{
  "d_expert": 32,
  "routed_scale": 2.83,
  "balance_bias": false,
  "vocab_size": 16384,
  "learning_rate": 0.000861,
  "beta1": 0.9,
  "dataset": "wikipedia_en"
}
Below are experts of layer 7 (counted from 0) of a mixture-of-experts language model. Rows are named router (the router's row for the expert) and show model dimensions 128-255. Each number is 500 + 50 x the weight over its row's rms, rounded and kept within 0 to 999. Numbers have three digits each.
After each expert's rows: a language model's description of what the expert responds to. This comes from a sample of Wikipedia text that the model never trained on.

# expert 37
router:533406511466490512580391524566556430603549516622503503506518516615436498485545421355497512534468464434570537589565496488580444560509478463502485522514538484528472514467487444442464444527608468391530475438445452519526476461569523459435441531597618492374530475590558551560544405537565457486446485492538494508507568541618494531512481450476524526551554504492473392519506483452454523418625
Table row endings. The pipe and line break that end a table row, especially after a sentence in a description cell, plus However and former.

# expert 5
router:506456391527448530601470419540612473485456518480488525564547553530491419492504469459529576502409518557565536577516496476500569580518558471476455529451529488440504537469425496485516449491537522476503471443469522542544417529535536421445515497628527513485549404595554498542547415644482541489498460471436559493454592486515456441547504417522497477522477563446449457513480474492499538524502
Relative pronouns, kinship words. Relative pronouns and relation words such as which, whom, between, brother, father, plus infobox equals signs and name-piece fragments in tables.

# expert 11
router:578424495521498461526475543524500491540406528454505544535557545558428429478570467450453602517479431474545564512537629461528554536536483443469451494474504482496502534492406448490455433514613518489558519443469503524510452453563497447495486418567545568466476447545640559566581432583639464486462511466511515489510596508510556514537608389524513465408504469335530504539512583545500482402583
Table cell endings, numbers. Row-ending pipes, numbers, decimal points and dashes inside sports statistics tables, plus Latin-like prefixes such as ex, syn, est, per.

# expert 30
router:501505418647538487621557568545511435457423444579443465525532566496506449502561472358530578479401422467568420571549421426563512565550477545461515474497456475537504530506371510455468413495570488438543390469525485594526529446459589413498457495545487525487480475499524580618556495531487439461416525467412594549394550567499567532532573406496498496492591598431438491455466576523463520497569
Scores and table numbers. Numbers after dashes, semicolons or decimal points in sports scores and tables, like 2–4 or 0–3, plus of, from, into.

# expert 36
router:544455514521528524529464465469510439521391525556485508533517597581449484445504476462513534607488556482549505571604515443527503572548499431517441559446523422553457628482501532469503505609551574410462486448440562474584494451481501463529452409566563503446472472518690546507505413530504498451500449496551493532437510510518508542507556426564518447511491558493470533482489594513458517467481
Foreign name pieces. Capital letters and syllables opening transliterated foreign names, often Slavic, Arabic or Japanese, such as Z, Dj, Ž, Sh, Abd.

# expert 26
router:547481442489483484583473473514528474508406421538422562521596507479501482440514491489441497480466496445420495519593528357475563516555510492475452573526504469531459493403485424541505486547526443473538453420630477422507503463507514481483540426451548463469551418515623521472581472519488526426506501478477450480478530523553552601511536414505494458561569495472494500505483430461520507458534
Past-tense verbs. Past-tense and participle verbs after was, he or were in narrative history and biography, such as used, made, created, died.

# expert 25
router:515488465530468482556523480540541482558493415500383559494577535509479477500538442384520517531466512510555512561583501458561482564502535411455481535519452497559484602548508493455487389506525583469517472489479461499538524461550530443504494510544572523446527456511537453590568365534414476382446490466506476480420552495515461497521525377454510559507544647405492495475562617472458471479515
Digits in numbers. Single digits and small numbers in scores, dates, decimals and ordinals, such as 2nd, 2.0 litre, May 1.

# expert 44
router:505522439607499483568463505545540403522494463501436589539536536560420480426525511415460637512491487528467533527476456522462553543521460474584521591439530465465561463400446593455481474486472539447482604440480525547516471410502475487482503458511601544482610509431595529453535515495571444513469478561509512442420484511614505495486451410531483511479544523369487465437593497403494530496553
Census demographics text. Tokens in population and census sections, such as population, census, households, Density, per, percentages and section breaks.

# expert 12
router:518491495586442480619438523543563472539510450561484513544584493586449450593527518482540581519456460504526583503613530454549534459558493449490397469527447524509509575504508469474441444508570445505463538362517480522465509482454480530517466545578512489462474462511543506517563399470559431447469468353541399472434470462476514517474432351489512523502629559488436457463584454447522463463553
Abstract nouns. Abstract nouns after prepositions or and, such as support, activities, control, rights, operations, and the phrase in order to.

# expert 7
router:577536529517528440576527516546550430499428488542467537452495596517469408553551461392523516429478506534523609559508477445531531544562537506528503474594465464548582561500513548472474408542564474435538453470511514505537539414518478424513527520528534461518516485491561451545528467582511510430487470424509469484510515483547498580555590373502476501499574631481520521487526569459511549454585
Small numbers, abbreviations. Numbers inside table cells and years, the middle period of e.g. and i.e., and common words such as able, co, previously.

# expert 50
router:511462506525511470599459511503582444539468504505513478490487491524505452562477385473545548469451552445512540648538501460470501479511452483468522512468491437548498565523434533424496470592548539419509464472469468529477524508570514424472475486521573533457550475502599543504552399581472489394512534502440491514397458468540515491571496325542526503507461605446477475421509487544485548464562
Suffixes, numerals, symbols. Name endings like -us, -ius, Roman numerals III, X, score digits, LaTeX line breaks and BC or AD.

# expert 15
router:455511471547558500484437462540590480533481477546437519582512517561415439443584462498485539499588497484535583562472399386542531518574516505530541498563611424479465539474408488538463483596567530353505510386491454504478567454607555464505557454532607505470470495495603518543475502621446490424411460566500581509448584504526468544497517362463499482457488581457557433499623508484452553464513
Name pieces and months. Month names, dollar signs and year digits, plus pieces inside personal and place names, such as Al-mer-ía, Tel Av-iv, Charlie Price.

# expert 24
router:477519481521484481549471467454567475468505511567428573495491547534464433473480493431484564557450458555569538519546546459417527537548529470549474472494482433580542563491456558428406473643555530466524519401500446541464510453492519449469451473520492568501546463550547481469481427499465441497463459508463476495449525508439484537600495444474448528518551497372502485496609509548448450480521
Sentence-opening words. Words that open a sentence or clause, such as The, In, However, During, Although, and addition in "In addition".

# expert 23
router:452485529412446530539520512535433459560486463622412546491579531560551472479584414401450562423418496455510469500580443432493481512549500502434469493502506401573480519455469494436474443505458575448514537409595548481562471475501552478454413457528524518470483481599638572491488512538529442464502482511496485488478588445528438587552530454544518479462562563441457434507468507486476594503564
Biography career verbs. Main verbs in biographies of athletes and performers right after he or she, such as was, won, born, played, graduated.

# expert 14
router:467418508613415395600487521514567417539452512546482557511482527516413514451528455433509592468467508475465592485524563381470483570564471489489497488574459424533511457526477534506521392539484418409471418493607470544438481486492470496502553499532557452485525471515616430563570479508459432371516506501400474481463598572474514496502545456481515514466557504441531375463541574516507475390492
Present auxiliaries, verb endings. Auxiliary and modal verbs after a subject pronoun, such as is, can, would, may, plus word-final verb pieces like -zes, -es.

# expert 22
router:516486404537528476500537492502460445530434408458447514496572530517474467426483527362585597505481543537497510578581500456497568610491492441470540572539445397496541571469425535514490500586505567483511477426543479496547515391525495478537473509507516506471620471501584484559541436520449458445441497448565450468418510533548473485517487377520509564485576619488537435404631580506518518536515
Numbers and U.S. abbreviation. Standalone numbers in tables, dates, years and quantities (19, 38, 2), spelled-out numerals (six, nine), and the .S of U.S.

# expert 4
router:429413488396487495508431551499516433544399461527439582534493602549499413478510476483549553541499518464569534518579515370478456539530495477483404542431423428544407533542454542437454394503527568439539431424500545592538548454558505449441459462496540532377528435547668539555519454484445425418503432478460455481485533511445441518543410358588554487474558545480484501464546526461498479474486
Name-initial capital pieces. First capital letter or cluster of proper names split into pieces, often after a quote, comma or hyphen: K(undudo), W(ehrmacht), -T(ribune), Sch(renker).

# expert 42
router:565457547584510464551461492542601408564474477554487570546501470586403427527538433406458522436438504557522604562547460407478549507523457449518452497543461454532516490479432499476477487521530515489565489493543483508488545494472545363433459459535545527474468400511550538525526421566493442521475468420543490477517551510533548506525472462440496504482605487369421478489455518462455518473563
List and table separators. Pipes, commas, semicolons and dashes in discographies, award and results tables, plus field words like featuring, Label, Nominated, Won.

# expert 55
router:538492484593536467487471476501590433594525559426544427509577503555443460527498482440528617427416474472621507564524487542496485568515550485461509512455494430462531563475457535489452377547537505439543396442475535521480551441538438519533444473511538514453578442504557492537535476583573422463480504450395520581471513540549566497536557442568539541470563490472539385482510564491484533538563
Relative pronouns and decimals. Relative words which, who, whom and where opening clauses, plus periods and commas inside numbers such as 66.52% and 15.02.2007.

# expert 18
router:546472488631466544520450457545535444581512472475543488482533518454436493471505453452532568525574469465563580568603491495555449541456501448455559495430504414572433508458347578468510441506582571477532470453496473510522544544539476408447416411580507527567547494512588507616512425544423489394466435459502492408479514493542370557546518471475564505489588599426552443435570498524581481419565
ay endings, as/of. Word pieces ending in ay, row or ack (Paymaster, gray, Barack), plus the connectives as, of, with and digits in tables.

# expert 61
router:515458465606431486568471499520539504547439432511538447515532522557497458579479461441454540461396482452514536554518557407475558535607506533491481525463443493497479533417482521399505378496581575455537430476496501476486578503474431511547443488574465579530477514531568550519558413564515397417465446503442556467497541576520505499516542436430475497452546572412484377510496551520543507507509
Prepositions and election tables. Prepositions such as until, under, as and between, and table headers or dashes in election and tennis tables, such as Votes and Singles – Doubles.

# expert 0
router:576512481525493414554513547508618440479432472525492478558496522469439486504531414418511537523546563450584509509463559440463462462594488525513477509534439490534515485563488520460462426490504561408429446459498505576490560411487615453502448500497522501451502512584636502511530428518490455467526573465554498454473509605497494534516529315483500474529567506437474469470472528557448551464507
Unit abbreviations, word starts. Unit abbreviations after numbers like m, km, mi, lb, ft, plus short opening pieces of longer words such as st, sp, ch.

# expert 3
router:533517461536481474540498468542532423547483604571497614505532620612428454509449500472507535459423430481482522569521540474551543489491508467516481482492463478524482461447435479397436443559517514445490547463562480530560539477481499472416502391513457483509524519473546537535481511573495453456428479506400466448490559461545492480560460473640597515445603556470438478430576501551458546489564
Infinitive to, modals. The word to and modal verbs like would, can, may, will, could, usually before a verb; also word-final pieces like hither-to and Al-to.

# expert 27
router:475465473502532510530475519495561480533448480567401478514512572494425492463487526531507526559548492509487464620490463455501511479560430482472559447487492441583487576429458505523449374518506588463471524489453555548566528483465533489487478559514544517509464456470650565486541414482510481454545528520420508573419535532531441564665484435478577473438475584436422486478476564561510563488557
Slavic and Turkish spellings. Letter pieces inside Slavic, Turkish, Chinese or Indian proper names, such as z in Shenzhen, ov, ič, kov, ski, pur.

# expert 39
router:427510449530501477497458553528534448565449456598568539508539507551500487476479434460548531514528499531537559537506503537534546543570467490503502523438511465583404565466419485522447501567541493456440472456524485534546521437507436455475421536500627512462486500605563446526563460540471459413513470523447498447432508559556518455479528435537579465499511590429503589438497457477522532381547
Historical era and places. Years and century digits (19, 20, 18), century, era, dynasty, War, and place names like East, Saskatchewan in historical and geographic text.

# expert 1
router:494510482488521509544509551591474446520492524575521494559579523475474502547561494465546531444469466563518544540560427535538453525502463516447490410429449362447452643524464568478532382566560438485511449489531457516439511449560560409410520463553520555518497463596575549509521482501405332468575496483416467481464551470584539464588467422497541562505568528427506445526501567546473528441583
Place-name word pieces. Middle and end pieces of proper names, mostly places and regions, often in tables: Twick-en-ham, Nun-av-ut, shire, Northern, County.

# expert 57
router:543447439516488530546438536479617466541509478482472542433580511603500475493513503445481545561473498547522530493630506398507543455450522443482496543513520439603429566436381474554462418508485530449474479403564498577505479457542514499570464473632544508441429513469498549583505453515454461490418459489517439567513492505472402467516490516520573468516550532428479486495530523525491489450558
Opening quotes and punctuation. Opening quotation marks before titles or quoted speech, plus commas, 's, and section headers like ==; also verbs like provide, ensure.

# expert 9
router:515499431578396471522427435509530386537403555499463550519557536497470403445503488442529576502429500441485564526576525437463538456625430464454481543544467399554493506454460497484482516470588488427416472478601482538436491526477515521431487483484518521473502456516578467587582457513469482388537459514430504451501603568548484492561524395529556475468507617476504509389539475471495489469587
Reporting and naming verbs. Verbs and connectives after a subject or to, such as called, named, said, explains, because, about, especially in plot summaries and band or film descriptions.

# expert 48
router:547507433505517532515522517548552400557489559475446514548535478583438518465515445434491537540447535428556553525503506460507464490570474480490495481509498396505452509481384459430460441521559500428595498487446509557557476452504604492491546406536659479488448435520532467530489481487467440470579423523600505477535499613583537553491506480532518502479593474411455493435534474431528544413473
Table pipes after dates. Pipe characters and colons following years, dates or numbers in tables and match reports, such as 1958 |, Coventry City:.

# expert 38
router:528516455593429475584519482467525439549469556601500558574503591513400472425522442438459506417474509461496504520580533450439575474597424504498525483594479406489490471444494507475419425564524486454427486433572477425556477484514528444490474470547506487501509477522552504536537410588478467396458446469565508455496527518534557465534543447499561479466632536470473482403526536546537541489525
Auxiliaries and adverbs mid-sentence. Verbs, infinitive to and adverbs following a subject in running prose, such as was, not, even, again, never, to.

# expert 40
router:482422435531450520542512419566565470473462495564523538532554506551449451487566508454526613489412594433516509493514583476453523549541510428463462516490513459531484509497465546442428466543563516480473471423550490538526593461491539508512472409544579545446507494598625566538491484538571408464496551430462518504482513571565522494516405489586534511505590527405463488527453509515530428468495
Dashes and opening parentheses. Em and en dashes joining phrases or ranges (fifth–sixth, SPÖ–NEOS), opening parentheses before dates or notes, the space before years, and post.

# expert 56
router:434528486544439416576399457519486427542404492490404548538561480521511405476471507465517588500436463479484448570522449397492524522585419502518429569488536526552534571508507429432460459542565505558406523407481478475504485390496487466491515436563545532543505432557616545531562537498446523520543483498453537436406516568534527510541464401494487444438478501363515435518498498450484461409536
Infobox field labels. Field names at line start in infobox lists before a colon, such as Genus, Coordinates, Released, Genre, Record, plus year digits.

# expert 47
router:464575464490563435527510514550539421500429487538509489546509549542444449468486459446554526559481518497558537523482507497475617567471427480501534529559527457514410477410483492474457433456491542486518439405604573526472511560463492511499442411578452459512539433505650491501445404543477509451487487516471516508492534532440582425573514408573496549530639567427513428474557475514573522485452
Sentence-opening prepositions, header fragments. Capitalized openers after a line break or heading, such as In, On, During, When, plus word pieces inside section titles.

# expert 41
router:523521411622457479483515472477604406554439513477499516575492542556520368484536428456495609505521448523524499505556454427466432513539503424502550548537501393517493517484402522433418412561515608436441484444481480461568487470559525497514520453499623537528513483500672535524462487491445554538502452493498539424455572531510502504471562445550480523529541505413430462460538479460488557544522
Foreign name fragments. Word pieces inside foreign personal and place names, such as Mar, Mon, Flor, ater, ő, plus pipes and spaces in football squad tables.

# expert 29
router:488456426482439475538477452531534461528451478545464516545566573525491469445480523405585568515496514430584537436587525454454575536488576459487498541476550356525485570477383494418456450553523577488491433493559466591482573439526465553557504521574549574511521448558546540536538482505507448454468490495520501499467512580524417545536425500574649538452522532433466471434511527472549520497478
Clause-ending punctuation. Commas and periods ending a clause in prose, often after words like season or year, including combined forms such as ". and ),.

# expert 10
router:531397467402463440521523482476489430553441459597445558518586607540511423515497494464542587523476517484539555501579512439519430556559526571482506499427488451529463541535395519435458353547616523373499527449518461510526491467549569546414494441479501491526499428493639517536485456496473436456509461479524497484429568530496453505573518500505480497458546554412503429483426555578478543479595
Name-joining punctuation. Opening parentheses after names in tables (Kenya (KEN)), hyphenated name halves (Jean-C, Monte-C), and LaTeX braces after \begin.

# expert 19
router:525488451520463545517431519573565477544489473471458535594523406516525413534547518476523607558408524456489560533574458444463518550521574440492473514552499409519500480427432479500475458543572463409540455446492413551547518493503553435385539498609542498431471450552572507490494510578434471460440529421438471502505503527611470517551502290496483514460556533406460429511529553480458542458504
Personal first names. Given names and their pieces in cast lists, candidate tables and athlete lists, such as John, David, Jim, Freder-ik.

# expert 28
router:501468473455512480562430498484612400557428486490414536535505509449458513456458460503506531518452440493502560513523573415550526542567516515449497548500491453525507549451472531429415454523437509434439487448544526558481611530539526458501531468592473407423509379524635492555555322478484510479470445467536455468482500539523444448559516402539522458463522469487454550550563508503509531506560
Mixed word pieces. Mixed inner word pieces and initials, like the n of omnibus or omnium, m in Pygmies, plus born, pseud, X, J, R.

# expert 2
router:482531473591472494486490575439513495507527502460537533512490504499522480515507426392523662504431468490492549630555457416511512540521470470495459420458495442485483520479486512374450398587560501418557515405508515527540527474609612448448508489535582412468498488515579503530552511499457492369418477456606556525449518521523531544588545454548484464432628536439456504474511513566400558446553
Surname word pieces. Pieces of personal surnames and given names after an initial or first name, often in tables, such as Nelson, Miller, -sen.

# expert 53
router:546512423507498426621473485530507449494435537487496498533537486536415462512560492455513578491471482434575509491484578438549565536457514485526545439434511520544459528467418518517519432508494557467511451440625476515480474470552541427480502427522504499427552471537741525549534427512486446452426459500480482494438483555500561436518432455570560560467534525417535370451492543546484479443533
Hyphens and prefixes. Hyphens, en dashes and slashes joining words or scores, such as 2-3 and non-geographic, plus verb prefixes re, dis, un, en.

# expert 51
router:548460479586563459529479477613605440588437386581451532551547482549454465380511476427492616518517492477503582555454449437550486525555483404515535505494536450504536492506440501481444366471545561483482464419544488470553488444514551444468506420551552503488532496514434557546519440507455497423391541461410484395451481529563520451542525496533571489448577579509481372466508602448496551444498
Definite article, possessives. The word the, and its, their, entire, whole, mostly after prepositions like of, in, to or at sentence start.

# expert 35
router:443436416491441442622518481491536451524534541581494500506522550545475474553482546415454492513430485533551537583506454403566430518444485471491518453521533433531560557450421501450440434477537457395531522425469407459526586497511592462490419438592537503494466400544558456535466467556494454441556401502458497433429538509528506522489592456470514521369515501487486488459462516551549586576506
Mid-word pieces, table blanks. Inner word pieces like ad, ü, ö in foreign names and place names, blank cells in results tables, and words like up, off, Despite.

# expert 63
router:596449510558419536534501437535494467563432518578466541522556537509480474518505489475457518574464472414537508539631527463450555488551522528449484564487493470502412560470486471382474381530486528446525501433469490498547507489512538406429447508489528556557466479572546444541542419545471419524417474478469487456469591500536513517564507447476565424499517465398443483527512490399532437435627
Sports match reports. Sports words and table separators in football or cricket articles, such as played, against, joined, champions, goals, v., and pipe cells.

# expert 62
router:523455467530459528589420443475571436595458457527473562438470487559362502523456444458454502563502483526462524499498538385518511639592505526449467585473539446496476457490497447468516436533480505419483449489504492552437563468519506445569509477517495502499517515481587500498600437551483495508426473415472457431427526539579480526525489421496529579420556524399391368437537523439525548472533
Chart table structure. Table pipes, line breaks and headings in music chart and review tables, such as Chart, Billboard, Albums, Rating.

# expert 60
router:571479432588538592587473501539519460492456517517551499514538549528473519615547458499517549424521500487576520490550481489507639489545474451522438560481477507437526593429495586401562437622557462468590464427523437546485563434562494510469520465535510568534531463509562531532546358584439504472473548426519433483492493577529482475508568412479582484511492535451511428447547561490501595504536
Adverb endings, be/being. The suffixes ly, ely, ally and ky ending words, plus be, being, been, well, these and often in running prose.

# expert 34
router:494480438465506537632491527552558411534422420502451592504523511537432478515504399421513614574550418443442555522565435477564425512563545391571520579550475491554525563572356570449511502538549539425462423480448447601520471475538561442519522479556541517428488505530540555563482377537526486454421501489470540452462541531471539537492512355505496507469552468463541472482489546481508534513596
Table bars and medical terms. Column bars in wide sports or data tables, plus medical and anatomy words such as synd(rome), skin, chest, disease, and IPA symbols.

# expert 49
router:561496469540536374501463525588545442559456443466508478570545509566455453511501451439502541567459577498526522473537495426456597497522483435516464483450503480558483519482475498441467453542599546479466461464485532506535550444541521425520448489549532541531459493576523522565520481474459487400500522467492501489452489619532473452551470487622514505462550536458500427404620558467453421398532
The and possessives. The word the after prepositions such as of, in and to, and possessive 's or ' after nouns, as in children's and men's.

# expert 52
router:518453418586514564561502493501502473551502499437455482455467564507416504497560501385489591481477525487527535579437456437462484560547432537517485542499469420483552526433469537463457356555567519422460423435494543500541502470490519445515497428507486500496577506489568522497626391604460431516470466478459547519535476555565533498500543462498522462426588488463453433392548465427515507534595
Measurement and statistic numbers. Digits and units inside measurements and sports stats, often in parenthesized conversions: 228 lb (103 kg), 16.7 ppg, ft, metres, freestyle.

# expert 43
router:487504498471450500543464517531525413511414422609459614495632491501496470494459491407529508557476480473519502484591513419463449445549542528481508482458559458564477534521394477477380415541542464439497488436459498596550516395470602512465511418586536518566542500513473531587515465525453442362473464466518493474483514485523444485547585489468468510475560505444470504465495440545475539465544
Table cell separators. Pipes between cells in name and data tables, plus prepositions such as in, at and from, and LaTeX backslashes.

# expert 31
router:493489501453478440513434529573571420565456526509471520556576549544422502468496493414486556568434531516538478448508450417503497560553431452469515535502509431503457535415491487503509444567560579415532431415503524474456509476533524427494511450540526548492515439581574494508484395560471432468425411448485564461459570562545517478545444442500570554499592463488481490427529548531553472432542
Articles and ordinal suffixes. Articles a, an and the, and ordinal suffixes after numbers, such as 49th pick, 91st Battalion, 302nd.

# expert 20
router:519551473535463465548546485568610469526499516518498587549498604561483510547516540409575563501422479465563553457630512493510550473535560478506460519478438438467518549484428478495442363503560530451528459496509499544499631464481485488493469510502503507535512446450497456553602419509433453356402506439436549410417610554585463570595402493504495485456557609393552523461459527495431508487574
Clause punctuation, that. Commas, closing parentheses and quotes ending a phrase, plus clause-opening conjunctions such as that, because, whether, how.

# expert 45
router:572526434659495524554464573588521410478490472504465530528542619559440491415510450470519635532519457507494567540555443533488526537500515484476540558501500467484482558478467535436401437551471464404458415418481487454453499511450526470562444463537576485542572399502539461513544426568498465457514454519499492472475476630541559445451465427577519443428587575505461441443565528551464514510533
Census quantity phrases. Function words and quantity words in demographic and statistical text, such as of, at least, around, approximately, households, age, and month names.

# expert 21
router:494399506425504508503508563476537452562505474453496543468542472573482489485533520483500521505376536510533600543560536454525457493435457455482502591433591463508555552437439539419407414554515490428428439409574460495520538456512495446419434434544483554444508500528588504521560444479439518432420430413586548481466458509612494519461479389500444509403513480464528469487477587490566505527512
Political prefixes, -ist pieces. Political and prefix words like Republican, Communist, post, anti, pre, plus mid-word pieces like -ist in humorist and cells in election or sports tables.

# expert 13
router:481482436505505456542533547576522448514539463563470478552432471484514490471508577454555553523494480421502483467595447563526509500543473418468530522494509505411447545448418458438495393557590574431482464437500524447507478458484528413491430513493579483474451446537559483515539403568456451491395494524499511519451515501557490474524461408518588471514586501446495419482577544483528422456572
Sports competition terms. Sports vocabulary in sports articles and results tables, such as league, tournament, Cup, Championship, season, football, plus scores and the before them.

# expert 54
router:513473504514470430592452436533509444470456422479427537484527471508422437564502572504454584548542510451509550501604509525564504526520548454447544495445589440496511570465476482413449456635588578494569524501468450555503496416501523421501503456584538583498552446526603495544590477584475407495425470463402510499464545568534523432538546410539517455460548503436480536447543475484468475422565
Name-starting capitals. First names and opening capitals of names in tables and lists, such as O, de, Le, Robert, Paul, Joe, Ale.

# expert 8
router:545402399507474427450481511538554456528465486516531518504497520536497446451522462458475546532536556468541517468587468532606476499521556459522513484558627396475563539569461535444506505544497517460489488437477434560440514498481534471505448430525545535484492447563600480558530393496431457485532417471561540480391483485572502417515562467425571453432498512463514428491492518500496590492531
R-clusters, Thai, dates. Three groups: consonant pieces with r such as Br, Tr, Gr, r; Thai script bytes; and date or degree words such as June, °.

# expert 6
router:543550391515485496512424488504559381518509460519464557543589530512471498540471520514511608486496547448537491514508434488545503532521443399455392370480569446530526551521502483512475454619505533488479457435571500507496517471535513487514462463580642573501454462465577490543507383568495466497493482456564442533476534457538556456564556400540461598560504546438490423391462619531513523476479
Word-final pieces, early/late. Suffix pieces ending words, especially ent in patent or bicentenary, also y, D, plus early, late, evidence and spaces before years.

# expert 46
router:563445532548454542541556523524511510457478478518456532572584470604469495500482477478443634557438559428459576578520474409536518560573456520525449541474507428485528511488393527490443475481538513404530475478506423447501443435608553442524542434477491469542493420562604509664497528501451424481329525503546561508439455531509473474531511445481549476443552555478448432446539453470405516530498
Abbreviations and table spaces. Spaces before numbers in table cells, plus inner pieces of surnames and abbreviations like B.Sc, Retd, 1st, D-rop-kin.

# expert 59
router:467537481537422500560487499496523443502417468611471583515571481519455442521481434340556486485459542423593485513529483455528433480495482433480501467489561517521454579475528501413423416538585482397466509412483494583539534377483575507475546477529539476586542486602490496542554410547477444384479543441569493450392592532561469516557487480475492518533552586398525452395484402532526525524538
Column separators in headers. Pipes between column names in table headers and rows, such as Name | Image, plus semicolons separating fields in list entries.

# expert 17
router:467506502537474453507467509480519480487428525581481463502508546558504451481493430422461559563470466506636578656586536458470573538495560492524449496476421384528505523447449570400476476576534443415524429451567475539484463494591546464518433524508524552587518504519523453545513401511465421401470449436451506492457534451470501520520519461552448530549542549434467566494598568524524521474504
Prepositions after verbs. Prepositions and conjunctions opening a phrase in running prose, such as in, by, with, after, under, during, due.

# expert 16
router:539494421558502466599448574511619475515448393510503443564567441483472504515441410426490623447533549478569573525536504475463552514498471468447485469527517476545523465451491524438498475558464516499461419403492511512507521409500559483585424520531490494451481509559543513524530508607507412475452501479469476420424456543471501471551492367473482484453583521431506521543456445490408573490534
Word-ending common-noun pieces. Last pieces or whole nouns closing a word, especially after Stew, Ball, bal: -ard, -let, -et, tie, market, temple, engine.

# expert 33
router:480452524504554457503484470530639444481419468594452617456512483554489486514563463349498556473452471578522542555527437468549505527527440493527469456550364447493529508540463525461447426551525457494533459419504533651541489391553563448410490492551522503525449439596583548555511433546494493445479482433514559483501531542466534505552462379464513464474603539406495511545536517501489489503465
Capitalized cell and sentence starts. Capitalized words starting table cells, list items or sentences, such as The, A, There, Another, Best, MPC in asteroid discovery tables.

# expert 32
router:484406467473483541501404499565566437550394571492502545489523513543498368423476499419430505540480503429507567549551549481458473519529559429455520527486468447506433568528444511449484417505611537565538438406485504557494495472488564445406496489566519503446479425575632496521555486512504471465430423490476501478528589541526470486531495345626533432503580555441461493478494530428565474448538
Name-initial pieces. First pieces of proper names opening a phrase, often in tables or after by or a colon, such as El, Ar, San, Piet.

# expert 58
router:503420456570471468565493449555555442562485450594553510542502528446501468465458531380566551468506496485518485581549509512537426573560464454540539442463531457484447541439509453458490497530600515377501518485557470476520504448469508464518464529500554550431595573544568510461552467454445423459482419511526512511449537558481557505500500393523506422432575610440540434468538497572510519468537
Location and place words. Nouns and participles locating places or bodies: located, border, boundary, Province, division, Railway, List, Caucus, usually before of or in.